config.toml
hidden_size = 192
experts_per_token = 2
moe_layers = [0, 1, 2, 3, 4, 5, 6, 7, 8, 9, 10, 11]
vocab_size = 2048
tie_word_embeddings = false
optimizer = "adamw"
max_grad_norm = 1.0
warmup_steps = 468
z_loss = 1e-05
Below are experts of layer 4 (counted from 0) of a mixture-of-experts language model. Rows are named router (the router's row for the expert), gate (a neuron's input weights, with its number), up (a neuron's input weights, with its number) and show model dimensions 0-191. Each number is 500 + 25 x the weight over its row's rms, rounded and kept within 0 to 999. Numbers have three digits each.
Before each expert's rows: a language model's description of what the expert responds to. This comes from a sample of Wikipedia text that the model never trained on.

# expert 14
Quotation marks, line breaks, commas, dollar signs and some word endings, such as un-ity, La-ter, opening quotes before song titles.
router:531458511548479508453489466525461506521525543554455498490521499488530479485521510506517464495501487511509500492471499515524517508515526493512524486492494483490532499527504498518520536495542484502516514481472470489478482507483531514475454496530495473473469489545466498468501504474474487514490491494476536540482511469527536490501478480517528495522478502524549511541536549493500435516560530470506486533474477545514505506495482493513481516520471539474535454421489497491455502456500497505486514510519540465495515493496535493506479492468522470528484487450526514488524464491506479465
gate0:510492532506445477506534509488556506538488505496494440493523481516530495464493469519536452482490528496520476537514546530521487457495516498497515506512472521495494479493481487528534497521538526531466509511518499519491518518486502488487529513475526517533520507494512509464457491496478514466517501467512503524456511461506543488497507526541514513501476513528542486502520510521503512535548507523504472482483483532486478526495507507499538506513502544475451496507529520487522559545454487485487464493440509500511459513521530495429517427502513493507450479495484472533503508524538493515
up0:471546460519548446509468509514473506489516514496474533514500501499515523522518496453506526528497484454497533494510454518489492529495466541524453529475510467503491488545524509477481500467510532443554495493512486517511491499522489500545539490491527491470481508511498473534545507493534505491527523505541495457505500490491497504485499482479462569519476507469491547473501457511476495479460478524519480530484512479490484458550495497498485511486486444522501500461480478504527461500511490502519529530502547495524530495462465514538501508470533519472536517487531507462476516476475514522
gate1:517525464507494475510505481496525492567458497496531531507533458480528524527490471490521462522467533514516508518495494487479475459566491525540509521496492443490500516493513499498482478509463516492500516496491494518503491504477507490544513443521474536483478429496492513494509532461495538524519480493531482512554518474516487510519507496537485474510492490455527494517471504515481509486466478476545505518523546517514493499519508484475521546535498527525512514486454501452521517499467520544486530513521501506499483477546506544506517474492528519492541553536524527488522460466505544507
up1:487518498467475554505469529489498534494534480481553498513472486539508451559526491507522533490493521465480508491481462528480449525529475526497469523486521526524443514521505500538500461534500485474495519536510502462497473498475524531464503513525518462514492495511506514491506534543456513486487440493503492524551469492494506502490460503518457472523465528452504549489525488493547473498532501512494458522490499462493457516478538505546497490498499472485505493516521513527492493473497456473534518466496521501482496535496463536507486512540488498505501482500518511488519543491539464505
gate2:490522521475504470530478503476498536504506512516560487483475478467495490498496521511505503509556492527473520469473490470487491461471490497535477514491482471518515539504517507501440489504465473482493499438510504530507517559509535504461548520540500475510502519526454513481467497490496494454499462513515431467463475491510513516517504434501488523518492536528492520497527532490525526491502459540483497459455501494526488539494520493505508477496502481512500530524514569535459480491495509524517484525494500505496547484460528496502465496547496488457494547498483480479533475501510476506
up2:517465512486480446533527517487502474522508498507515492488495503514493480491480525481496516494476537490547523471552509524457504507498509491474488501549492501497547531537533511484511485532505553507502534451501519516522516525492477538501507508518483503477490466447468482496472529484507480494482478514469513505546517484508498486498451503480451475478473478517476499494470530444511489531492498504536503473505543503497489568540510515461513583474516461506488503502531493520522467544485505508551491517506521459527476500493559500509525484500555483517454511497504524491486470477528506475
gate3:514471508515479461482507489506500498500487528511536503490495500505490497502516491463519481441491485476474500452489520560527533466479513531500529527505486482497506522546543567468494443518517510541493484531456498523487521491489485485530463527544533494428523494516497492537467479471484548534485492471492473509522484528498443507521470543472498499488470517535524497514504476497492516500529515454473499525521509527555499489513506490494489474533518485493490462501495477537531507475482499523537524520497508548531471446526527525489490478502474486495517479492513531518488473506507471447
up3:510459514476443483501510514462512515470483556511480545496504494523503509511482491504483524481477510503485498515468498545531456486521509500469504507489513509518489519489509515485471481555508534470493464535553517450511505489502524511506475514520526496494511496514512492470493505493468509530570485476456522477530541534494505515516491435474520473482469512504545453483502499481486513506550503491499504513485476509500517461528438452449509491523513499489520440475503502471506485474479491511502509508521504520521452516491469542486508555484515521550512494446488478464475505485480467530
gate4:490534526456495525527460475497482494482481475524486488508494487464511502493526456483502498482552511502488469555526487536520479478555469521562477478522479531489500492507479509480482506484485483483469474509464513562529507472446540557497527484493509514479496498511488550534499522464515534456493504525523523486506477469511517491513528499498469515512526481467502495480477469473515533489500501495529525475484548501527520503464473488523477470506524503536506482497487472481548511480501506505457442467490514483474460480542458494472516512532502503525547496493441516490495461512526493505
up4:539505491488483473513482472494503519547523512517520480532445504494522527534481457511477464493500494492536511432480463486473444459542498511493524517453460527479520497506461479483487474471529478448465502513473503565508487512452539528527440503493488526519489508510486503480519502477503494465474487522499482499490497474498474489514528490486490498495485502487516481501512515516536533509497478504503485482475533483514534544479478507560470473457508525538472490505490523509504520489509492503502467429508491515506504519489505469482474517497466506461467481464463426512488485497468512486
gate5:529485478519472491528516467462487436474530522487482509501535536471505493512486520507471490508499512496467461554492560495523555480447508485524502489505507521506479470476488483511510510465513495485531437492522487479493507508477525537539462455514496561479486455507495532503490528489498457543486509522487508492480480477527501524486535493533485488540507519536502528526512477491482508467475481500525509535514535505448535529491476473481464495512522492502525508523495498526520535522514509490542515488469495456480471521477521490493504486425489548488529507525511473554505491519491496485
up5:484501462492499515504521520510528511420542519479505487508474491522546459499450500539489495473518502504498517514538506491470443503520521508460453510491516459499483479513505537483475525521472529511491480486494521489527536493474524498536493460521479503471477464476543498495504464488525475495461486517482518492512498492497484466513514525500473506469524472486555524471497500513485509531490471523529505496506515514476505513501478507486511522511472470525456508513520494530520468486455503511472482527517462530524528535494385539532505510505564532477490515477482484503521518479472502493
gate6:500523455515534457493507479501512518497505496502431483541532521488484498524491478473521511532500498504516533540481477509524493514524505478504499493494488461513513490554461520490473550492494479525507521487495499498496468521507449495510520515463522489556480508491455464508480489512515473500475518521478520502508479489505509465533496484455500490483479571511516537527522482476508510547499506507518483473495509552497523516476540532494504500494498545526459530477503493515479490578516511504473540559456541458469500462497514520493498476502522498507465524551511463509473504526526530451
up6:453555490498511496498523517509530499555520508507498481521538498471485531546483477526531506485471499486556495503481499464497518549512519462482517549527497496487485468527514531506468515521507452516521518486526467480501465521511499495537524515487500477497506484482496513510419491499537476504505498512462516502501501474483556455467510516478500531479498541525497517568506474466504500510508496521500448459471514520526511502482526484530509491499492482540501531481521516514457480526479545501497543527455496498492526467510519481503504519578505481463463474500474509503494529487542515504
gate7:509504521506500485520457440499491512474505486503480540464506510497522476469515492513498527513498492541507498533550465478488517479513486488508518516512528526485501457507500490516512474506528502510517512483554486464523497489500496491485512502540505504536511519458466519484441519463480534471491483505514502482486495522513473539489473532483475484467520549566512475514478520481506479566501496479506526492535506524522475505486496502465543419531483470507551482508467491476470531490514470524508503523513489518492506511503477520463515489573503480449477468432496498507491464528464487507
up7:507484507477479478521536505446516530520492511519554474489491495537470486502501523518509568521499505532540517500523520485527477485543528500467486499515453525501453491505554531484483521506494449511475508528541508459502501501501452477486522475535482482522505522501460483516486502515445474512509473516471512498494529497464505513492529501470531492485482484467546502553517511475519532461528496506477463501570500518487510530521503481501455495482498542478470463526501549476487504499498531513503491507466454520510513513519497509534473522489459481505475481497487556496520525529454474515
gate8:494518515489495490528498496533526474498462480536487480481510512475505485495489505475462520507504473522461546544479516488517538498531421537534531491469495466519508496487484517511502503505495485486552512470500471453497485484496527480510523489544495523495495470488510554528484571507536511506548485531547483451463507471498457534523494480486513536494507515494484500499508506509474508517481501453481528478478511474495472513469491522563523489475479506462499514518468495525457517505486469508497480488530449506499457508538522514516537518495480483522498449506528480462445514531503519475
up8:468494485513485542483460511451507486546453499476476502497509491475531505494515532547504442489511520483532466539513505511520505503486518466496460499483507534528469522482516521500493519523510500492484457518517495497518499463525505477522526479434535544468515521493528469483505429505468539512462512491460496502561511514472529505500483514489499504513535487460547472544498501483496500490514537493545482508522551518506501494503513511478511491486530468518504514491500513488522491489515493515559517477457524488533482493527498493495508480530559526483495516542518512526506575521503457499
gate9:537499502462443498504522471507499470488447493494547492463470540482516493496492506484514526514532429508495535479504463471450530507535449480433427511498502499543464546511523539508488513531456486477468524470516506470502539460506553530487511481515509502462496491480507511494480540456462518496512515528531523494469472498514497511513497524496487491526501524511521512528460515486478549517485490475505505486495508461495500472552496518499538499498488481514505497496492475479512502493505510468482491490492480511481477534477499503482499523463490569538509533530493520498529530490513487500
up9:503480469496488498509477509498512482488526467478482499539495479475515502450522503503495468470444514500524461517493548515524475478432547550510544526439496505491512504495456508472512499528544542499513464496479513494477496515488483478509472487501481504502539511495486481483514483535495474482472497480459488541526506483460495501487477503503525523464517471497476428514520502493497439495510462526491495500453525534513501534476480514489468494480500503499505490519517500501502546523484495536536494469502501488518496500542530467489492476555511478482477488427501487534482540449468533482
gate10:480490436498487490537481493536490489522491501518481505505497460527508486489504514512518485438511540503521504578485506549523458537468503510542476491487500558501472534525516466452504514511505485486492497478473532545504497495503483527505490516502521475507498536522466477483568489504504494490494505464514503549478473524488561484514519526470522495486445525517508509514487488484531473500524542490520481451508523497478491483499545495549520512513505487502537499501511504504551524518541476525546494495496512497519538550497532498493487515479483506497481511534446481532521500489526555503
up10:498451504548525475518523493478515516474530551449495528465473537494472489513490534481483496546489519504497482488512518507459466454510508473496527511520483489515485456457487499472541484491502535480529502534547463498469499502502483460467550481500506515495482508490487508476492511536547525510472484498495530496505495484474477517517506525494464503464496492525490522502501465514502492485439487511503497577496471522502493483553475479504498524503457453512441483529519480534462481454510472490502512479479503487484502463487501499468539521472504456513532485506542490502481523469441489506
gate11:478571504483454518523473504525497520513516472489533490517475478478460494508495515521484486470512507439499525536496493545493512528519510505530499512495536508510503497523523477513519477518519488520514528487516533501533485555517459489444487497506528491522537500492476528493495488511485487454521517519493498458498501496521483474486500486453516557515524495502486492516501510495518506510540456519516467408502483530493482541477521511533488463437512523480509506483469480527532460528480473533464505539465456486492498514499503475455500532455479499525499505484465465533490496506486544482
up11:515494485522487461500489507478549506528556539510488496527578531497507509490489502497474473490514492470496542463540505447491506484514454501479466472488482488492530523476488501490500514521464515465479499508490555542465495491526535503487512542476493491524460495516484495487475514510545500498466481530525497506516475528505514532495563518516492503477507489517489488495517483475496512542488558488509494500516517486538496433520518526499537506522473458517487460510504502483470500502500449511480452477490545481523527507454464534467499490520507488498463491539524526458471547527530506486
gate12:540463475480491460506501492448527492482413528479520496478492475484505510482510526521444487472505497514493512497464518496519501508473541505520482497513509514497469518494459516510497511510521486475491476508476524492495476478490503476459524507507533508519513508524493494535485526498471467479491551514508433524488510459502492496551521487501521523543456503483500475466526464503502521520494509491466535527476490495462504500525464497489480522516499521496533519539480466494525471489485495467473515486512483544447510506505501553472525436464518524502526508428471474460510506525450475472
up12:531455522513483523492464515493471523489461540477455516478509534499408498494487534505450509502498510523489473480475528509477496514497525448519513480539491537480490501482476482517502516542493465501510496498457471498481460478494479471489486504514504473491477518555468465448506500481523490479485514511545492481493513461502481479513501501507524484498476486507444500488525459496486491510487525492468508501471465524490497470534471492539451527470486509513513480528482456535454487482461493497492522449553517525459508492513484545489503470476531495469528516473502498491522473501496445519
gate13:506509497495528530480444490479554598494508518492485464479460520506533493517528514480506493532530496520470472493509505478590523530503506490478509523477480500536493539526527464544504517493514524476507542499518536516523476527505508472484522501512499454521479518511503491489484519513515482512518483536480531473501527486518487491496494561519467473471444521542461492528466458473480498508495505497508505484491514512502518509499536525480475463496522473533491525491491492516480506528500492508516543497507540450551502454480495493521521455515460471483487497488479506525504511541501503529
up13:435492449497529473513498491464489471498498512461464531541519542509480526467453519520487545485532507514510482530519548448497448481519514484501427511496450496470515501464493500461498471475450501513515496489461481491521519473483509492470550474490491491462481463483502494472495494515495487495492495516517515562523503508524507489495554511465495480510490487451508474502518481509483454497515487467496528539485545500510476504477516478500520503524524473497494528511494468498465512495516524460504516538483459537461489493488494486532506490542509508523528504487495507451476513540503536472
gate14:508504498482498494507490466471529487497407524515536523518485489491507469483522459506521493493497469500497523476513465563488505514465537500479514473513501540518498529515536487500515463481525496478506531500542498489532502515520509502529540508489475523556493497503493547518494515517484489498491484482493466465523529463479449527500493535524499512538505545486497477506543560508486512543464487490452467481526500511524473514515509519515527539528508514465477531506482490485528480456509494461535519493481463538519461506489483496514563465466504476489489555453507495496528498493491465508
up14:503490509536522463469484490515514539483471510529520490500532460441499495518523509477514467478484481504544504484483493551463525479467515486464546476499493582521476442472539502477488453513520485489480546506519509504486522520481488501525510494464516499531486530510533481501464491523493464527502496517499486516503504480487441502485485500538494462546500504485532537473478512482526517476478488488517503481499474508505516548518495545482479524508491513481502557525497492504487525494522535438502484474490465492462470450564504506498504497478442484513487503520522503517505488460516471481
gate15:538549491491485510499526527522517493478502531502494442488509490484492476505520466522515491475452523441538535537543516495514563467529529492481494534529559519520536494491481489501479490542530485526536533498496483483506487492468471473461472500475462488522509467548542524516509513500531518530503508543494518503495515484480492446487469506507495529497535511517474508488531560453482505465450493553494527457543503560511517547503524488509498506508517491504492521508512478489497519503496522514465506502511501516467508511521498488486515549468500510521460501468479516499493515524491527469
up15:490469442464487516497543492483535506489490523502489469505502538504471513521486492523501491443495495465519454534495525512512497495504494498484506514525515511500503511481473503524448528513467517508537525491459488462483506506500505528517494444483502493466503444515505488507486496524461517537494479504519498533524533516484533467520527471529468525491533472479515500523547551402467510488475506507503486502507510557512499493483484490492482550534438504515489513477511470505505463467483540469484528515551509511426497499505509495525502518482489504509513494471482565511524512485489488491
gate16:521477511497497507479464506533525500474505495487503520534514472512499547466476531532522501496495522540460490482477488478504522472501481508529498542458519472540471541514501508462515481517553495532507496500512480454501497483463540517479539507505517523487542547519481493501525490459461491515499537553510501488510514509497515531540491520476514522491526524531538473522503480447477494522517542480482516457520525499473458491530480514517494444517514536480503500495478546471531512498517500538532536476493524511509494452501490519482519524444508510545539562473442496510499481491486514485
up16:554456511537504526458476528525459553461516503515477567456535506510472508495487505498506562501499522509501482512475509480499470477476510479499502503527469482475498518498546512471461448513542472528454517513514463470486469512516510546466496468502479482506487501493477463485526489455489478498501485517494492517508488540507510511511482494508493506511543457548564498533511499490495489526508557471499494499548530504501478505524510457513460464516498517514491517469487478475506494467513496529535487496519501497467521450472488505513502490452488498532499461468528454477513510473478483497